python train.py --num_hidden_layers=13 --experts_per_token=1 --d_expert=224 --d_shared_expert=0 --hidden_act="swiglu" --balance_loss=0.000875 --init_std_router=0.0206 --lr_router=0.000572 --norm="rmsnorm" --tie_word_embeddings=false --optimizer="muon_variant" --train_tokens=364100000
Below are experts of layer 7 (counted from 0) of a mixture-of-experts language model. Rows are named router (the router's row for the expert), gate (a neuron's input weights, with its number), up (a neuron's input weights, with its number) and show model dimensions 0-223. Each number is 128 + 24 x the weight over its row's rms, rounded and kept within 0 to 255. Numbers have three digits each.
After each expert's rows: a language model's description of what the expert responds to. This comes from a sample of Wikipedia text that the model never trained on.

# expert 13
router:151148096128139116134104146114137131139167076155139110101115089116103142086113126135133105096132163120164159093154088120102137102120126144141091116125148140107159141063166114141111092162127084137116093111166122128126118118185091133144153144128130137122111144120104103116150140114098161146113131173148123109169158148130129148147108108153104096135117099123137081128169112101103140082127136113143111124104152102147094153148141145125150095154124105127117160129114125137120096109155086171132095093159185090129112089126104144152146184118087145103167124120098127126109124136145169097132108127164138130109135145157133158137156159161094127162115128074153105142144159115156119109154
gate1:120071134092132134096099165132106124206104113128086091134166132126122121098105091154089101111088139138134128122114157113120141121159118116126153138107117088143132155070107153130122120112167105125187083130124165117141138109126136142121122113161170163098159144128139159126142087124112116098109116082099073096153123140154125108108132119134161146148102132110088128126133121072133102122130124098146126142193114122107134124137131080096108169130114118151100145157152101141103134102155131143122139121151141081104163147099075126139146102137112128126121102157076134116150144112102126118110117149148149127135118131182139108128098144135136112138097133160114141114161117107179130132171
up1:136180103121147161211151126098133137094160129132146119144098117141103120134134140094145136149125134095149121136168121143170092127146145133120110131161105167087126113177103146142137144143151163129099166108111121150122085175115113104121129176102130120156112125125098119119075116121130117126141150173150138112114097110141121117161108114141138128096116131151119123148119114131072140115166131125132106120086099127168133127190113155156132118161162109077169122082133113139115120162077149129118097094112106156092132154145133124178111142133158143123113121113159085119112124146155086164153104124139134162121131125101111129132168100138126109156154152080128112126094153142126089104091
What it handles: Inner or ending word fragments, like on in reconstituted, etr, is, plus section headers such as ==History== and table rule lines.

# expert 12
router:098126132180089136128098121177120123122153145112131149131144125126157115138142140129090167125121095144139117137067150159119159107129099112145148127100092128179123124146097103117172127111098135129142137144165108094112137140144127113099116094132134149127114163172158138106124125158075125093105108116148128132122156121119086112162099146112168106174103155092050131119072160129129082145130121154160131115137118158137153130148126079162137122116133098121110072124160118133108134135107178155145123133139133141141132154129167147100103116093134124111135084123136104106125099125131141103135112125178115099133117192108159120127116152142105153118135114134176132152195119159118113102139
gate2:155135134114170115082107101116147105147087038074140138107122102121122088101138107105108138190132116136151140117150121123101166118110130152109096158138125134185134104116142129142083119119106094109119170122121115162098134154124110111111095146155126101128080145168160085136121106118099142110100160162163142112135123087123157119083115110143125123162126152129098134090129195118159117156112141108129114101138141143136124106139139127148122100097099123113147125101124125113105146144125127123098121150093105104117100187147145130130098116120148107147142170149123145125154131132144171108108152099144159125136129118137138155119112143128128111146154073087154115176129135178147133086158
up2:164149123163115155142098131142144106195098095131162113111103109131076125112163134137170126126164137150121124153095126160139143142132166146096123139112154120144065152098161083146096126092101119151095106156091177130138121138083162122113163113138098120139120155118119114085157119065124124164136146128101142140180081163107086107162110144137136125133160106100100109137132141155124101140061163097079131117155122122154124101100121154149145136083125153123115144099109122108140115140130175128099163123128126162134158121127130093132111092108152145109153168114134141117114128113100139141140148126116134130155155116145126079121112144109119133139134111120139095132173162127120154104112
What it handles: Narrative verbs and prepositions or conjunctions linking clauses, such as had, became, persuade, into, with, when, because.

# expert 8
router:081121120113107070150139113101143159148109164161093114136103139138130150134103122153154072102117135159121108106156132145132102110060107119111120154137168155120149127119131136120099145108156082126149122144091180099139129096139134146177141124132122158139104125112085126136104119132169159144147126081152107157128130120160164095086153115135134084138180102110140078111180147135131176136150104123110124136175106136167104109163147141083102115111118151112147139121121123113125113117151126127117141109094104115133100091136130139105145094141166126114166115126112124181151159167148096117119101122105145132153094102108146132091119132095119091131142105126113152146087169125105100154120
gate1:136124133117085106152151114122135113123119100135128128099101126136140108128154134124099115178121086093165127145135112165130100054158129117147120076101113142129106162140127168120110153080144111114128104096136124109178148118139124099135160180155109148124059122108115117163150167188163152122129200144118158112089150155095110120132126149150112103135117176094114106114082166127125127134094144158156121125100077089127149111104149144099103140110162140119128145125090132083142144153141109120132096146132161112134153158155115131177137121146144149114138126152135118131151129098137140124105123120157135142155095164091151152090109124141121124137152101143152165141095125129145100129127
up1:092124132148155108091101175127097126099111135142105162170125142133120140127067140121120116118153161136127103110107184098128152150150125146137109155124106104149147141138128100105143138150114114124097172138111064171100119132107114126164093117107183121155130115188124134101136109102121111136128131099123118130168085140131126087097127096110159151132126160187158148142153113121156121154135131094094159141133165148101111140145106147137163107164091115179094118152144150110152120158116119119131124176115130154113057103101107135145097164091139123122122131143156104118102108161096134126105121108127102125111149140118137185124151141140126124109112146154114109123161141100126121189107
What it handles: Pieces of personal surnames and foreign names, often single capital letters or mid-name fragments, such as He-aly, Br-um-by, Tan-ab-oon.

# expert 6
router:092135151136120146120145156181098124115126149097108134121125159122175129157138135164115138135146096149097141158085105110126120149149098202118159111128142136148132106113116092079117160161102135134126121159140073115118115165136104123131120111116148102115140138147152151084093149144136113144137166155159120097119113143120149156120116131149106138170106167109123157132119072120150132161124139160134128135131124170124135125103132109148160144116133111087116091066141134156129130130121152131132133120170107137159141130122140143151129145129132105164078119102131117099088136087157104100124139141137111145121174175138100094173133128082114097086130119099115129113104118196096161068153
gate1:122104112131145136065139109178139065140125147115078122115145144114130113110111111120131152127163155143167105118125139136124160104091134113170140121147142101124153143133113123126112154118123151159145138144127103162102135153127156127126109152139146103177154137117089145155103114115093073129180141183121141137151098168142124098131094096111108167136147125153110118145087105095121105124085118124108094117140099098146132141133175140110131107133103155134161111146082156116106122183102126168148114168106135141096127110108088129157087112147166144154099143141107102138094123081136121108113165126113108115117088148117137151074131136135155152106142116110156123142140147073117081142156
up1:106141149200127127152132138140189126115098124131134095072156123158140104063144141123114158095148103139149129169110170116098124124110130097096120123124133120124124116097164128123154150098177108153077113113139121146169114131118145107126105115128104122138156151134142165083134074148147112174179106156131141069096111152177156187077150088110159175125131123163100126145121142116131121148130146122130099110131115113139150152126135121105135128126092129108143128097117149135134107141134122146104112153125139143106109121097133106137139139112119137178136195153145132105157116095145151148121105112133115106100149154127143106150166124101155091166137087161132132113139145142093136145135
What it handles: Possessive determiners, articles and adjectives before a noun in career or band narratives, such as their first, his, successful season.

# expert 2
router:091083184102106114133127116161119120131139081112127152135171120154106097139127123183155092086086163172123126096136124145135123158116093106124102142164111151108126100093143092124115129049079103141117103120106171125119146119095109128154089106106114098104111110101137146121117115107103184118111139091158116137150117100163151135139153082118161140115142107128145161140160105128140138123145150132149116121154135154106117127164155104089100146104128176161156135142120145126135127114130143139111119143084154135107138106119131163070119131140131110136139091120150164118136146111134133165132079157113111156155136119130157128101094100109104148134122141147074128132128165159132162110089
gate1:111107149149143126080117146149117151140175112116103143108141140135151117148137163120155109170098094155169132124086137145113127126165099166136144150170095180149143156101134128135153085094132147151121144113111154146114123071168143135089150079114097127095082118121180138129125131106126103115149106138078116131146126141112089087182130121122125104153124116126147091115146090146147130093150128164157103128137126112155101148159153120182162106136176129103110130147166124138085160122120116095128154123112169079148104142101142076120116123122122154147123149151129126121106140145141114132086170161127111105130125101145123150132154113137167146119091140096124097126145137119135189117119
up1:133190150085098149111114150140163143147122194113100111114120154113109120132112140154167132116103096137158119151103134151135154135132098137105134144150116142128116128179113135121138123111160113104112131096185110129088157094166137121141136123114114127186147134097142124114094114108115181101133127090101136134076142128079117116153134122145136116178125182133106126180142110125165150149143117158102109096110127138132163157131144148172122128137167095144088125116148140129104145136151147106101096151130143154159115120119191117168135114099122140153144075134134118172168162146102127154107153101144133108106130145155123113126134124131153123111141113145154099177126097156131175122082
What it handles: Capitalized head nouns of proper names for institutions, events and laws, such as University, State, War in "World War I".

# expert 1
router:147077117125135112123154117137074096167107167179127138179133143139163154118115145106148137135132149150156090089157154149107161132187123112136115143127130142105133158116148108131104119151151126147130101106133116131117139112109125116137171148105154156144152105114117165138137114142108159129120093128108126107106121159172099081099162103101126149172119135122129152123175128117131093106131134099104158140161070152071075139135138117094103113123108102127131153110116112111092140118106123122120127124111129105153174124114169087101111155138154097112095108128100120104159102120122163135101118116143117133155165102140151102117105128184110092159115135192083125120140153127120079143105
gate2:131118148120108128088141146135153115134112102066112087074099164146120177139144164153131144141144141154109142151147156121119138123126131137105165116129127119110147100114129123127114107136150115118172145135151092172117123142128157119141131127114169103141138183168098094173075137112101121091123086143157156094085150147098124131123147134115115120160181186118126157097156118124095132126094176095096117098132133108120119095171133140134136122107135128119131135090085139190111117136091139148137170157093137104160107160171157128150155161122085121119141089133127124150168125161144149154162115089135132147097130130167139132102101120144086126147127127122118141089134126122104147115148
up2:107120126165137097130126139111129118154122127131194106121097140098066121129147101101112120123141109126109135107138121099182120140122107143142125124096158131131140128132106144107126123151104132155100183178110139108172101144123080118128125161099113129120094127132116123079163087126155141160151136121084096128122093113143143126091105122163109135105144136153088119154131120115170137096197128143117163121123167173120118124159099119127084153152162118093096100140144136126142119107177118094156123132195105153126156143126092129110075118078177133130133152133138190094105142099134118125152121173112144139141145136091142125111127124143138130139135129122143081152093155133096118138125
What it handles: Head nouns for people, groups and works after "the", like team, album, member, band, player, song, persons.

# expert 15
router:102109105061135100157131105107162121101135126129127107186103146151105165140109082152174122114125154109126124131152128096116139132070079139107160132155157140099140106178137089145130103145110149136139149102098152107117147120141117141122111111125132140124133104101092107148102123143159143173117085105115147143123084097141138089084152093100134119089151091124147108145130159123198122120117088160107146128158133146150150139109136125121103098122138165124158149161054128122139118125136136128114143097095116165130094099145082149127114148122159118094111129161148142131125158158122126161123132134070141150130117125126150109095128113103137132145139093132120172116111173087133114164122
gate1:143106142135116166084169123102141116171093112089130179101137123122146191131108130140136151134071164125090164115131140132119091084153138108139156107123097169101137127142147144084138190126127095111102191113141134117127147119140149109137155138141120103106182138158111128120116136149126155118132129137176150122098114132144155127132145161106102130140103127109163110126118161121107111129148131158125149134100141132130130114091097158140125132120145078135135137174115168156174125104124143141168149100143120089139096139123151141122150129102103136101114125103138173130117119151134122117152162183147120153102159141140153101135135154129134155071163144132135090101159072076161123123151
up1:144106144130125138116161139121103141127142187167151133151119135144081137107082141120164121124165107164152109128149121127139123193121149142146161077135120113136136125141147141123134194130125150135110168090126134127092103154163121109108135136113108104174143134132113124134088129126089111053118141166137130159123162143110096108140156123122137139130133142116127110134114124134107114104175151128155122161136147134099151117137111159153130147117131118133185128110144138113092080139164111135163137123117079101134140140102171125161135150167136070115110102111139127110114135153141150145146165151159127162122134129144139128107105146122131115103100085099148060086115053085136150143155
What it handles: Conjunctions, prepositions and articles linking phrases in running prose, like and, of the, by the, for the, such as the.

# expert 3
router:137114095139150110138117123145129089142155117142123137132151164110125105139141129091103104182173135105147137156145126086124130135145181128128124140107154105140158129161089191118088141137138173151150130111133078186109100119154109121097128159133151142149124108145119135129167131134109129137147118151123120087144136152147121165121131145130064101153139144196152113124160127109108178139130154148119122104121121151149133153106086140172139112115108122139146124096159117166107136157107119147134089135136096121140122132129114111146131113150088157167109137113153085160157180140176130055127166093115131107105126108152094145139151113133140111088128103124189133114106149125162134115152
gate1:096155146128146141159122103122131139155168087112172134115101121162127136119092115134123142154126135089137157137111128127123115138101155101105116090115119114141111130098068119149185125080146157120109103088154177166143126121173136101116078130111129094143148140130132173126125108130116137183138166131126084169161144112123111094131144163104107101084127147132133107100151112123115128097153093127163118102160108119137152137147087132134121114118162165128123104137163139142127134183153127163120139126164191157104086144160139145159147099094163123098142151146133115134116124134089131126100113138097125106148118131127128131068077095112105113094164107128119135130170111127169146141148
up1:100123113118132166128113170189133157166167131106168088092084139144137121087107131151114165108182131107165114144094135118112140126135145116125152102110108158133141145122098140125157137141163173124131149081142094103137138129112118106111129132097125116173121128162165143147130167101086119147116119118121111135134151111073139144167115122137158102135118160100147147132115104145161176129154122152209157155126120133137142135122098161146125147116122178107139114176121159124164170152140129112129099115140146117100129149147123169158133128114175170056121138133167127128110125128121160096107156182144110135164140109117140139114072138109138095133134140124149136118116116151131128115129
What it handles: First piece of a lowercase word split into several tokens, like sp, un, dis, bre, det, plus paragraph breaks and opening quotes.

# expert 10
router:156136135135099126150163151131138127117144141139113115125119155166167144118092112141127142092110156145166104108155158138102147136114140175135127137183117142124098076096167066090145139154135104136127107124119170151160108138143093165123103115133153137137135119087094131119093143132145105137133146120130132135124125135121148101106096100163156110110136162121079167131125154136137049120079148130089115117140137174160146130168112161133108133112132174113136134149123137121112158099140099093080139111129151173141171111147151123092127144125132115130099125138135123091116146079113129126095084116172114164151112101117132114132150123126160139089165133116056120172135124148136133116087
gate2:096136114156107151138150155113150131154129126128126145122133121091132140127107099103130119116081122119100139161131152150105070133118147128104127113116132158148116156112121116182160110153115148140128108144142163131130109102140149135125118142187107101152126100140133130140132119078121145129128098141137152151137117163152136119158149194094140155129156168083142128130192113134134128153189133142121120123114108112105120136118103112141182124113114141167147109123112073108129112157128157113144147199129103112112156086140148146097096202135138069103112130112157123100143141114137120100177183118130115111145124135143091080101135170116087117114117127102144161125091150167128116143139
up2:107101172134148143163147154105172155126118156133160132150130120125106138187160080124130084164176125119152138120103137134178147085143171132113117106080111140129109139082087116120116153154125149134135159112131118134123142070133079109124153099144107147114133141133100114139127138129173115123168121102137148147151143152078166135152133127147120146142130127133085113141114129183130145168125151135141137123128159137141185116181123152111088167116114148124147110164112147170139126093105115127127151147092110139148146141097111122102155098125132106124111099115127101170120148160106136138136103113114115115164108122155092188135111100108099116174114157135133093170145137108107078126116
What it handles: Numbers and units like 100, 500, million, billion, km, %, plus measured nouns such as water, road, code.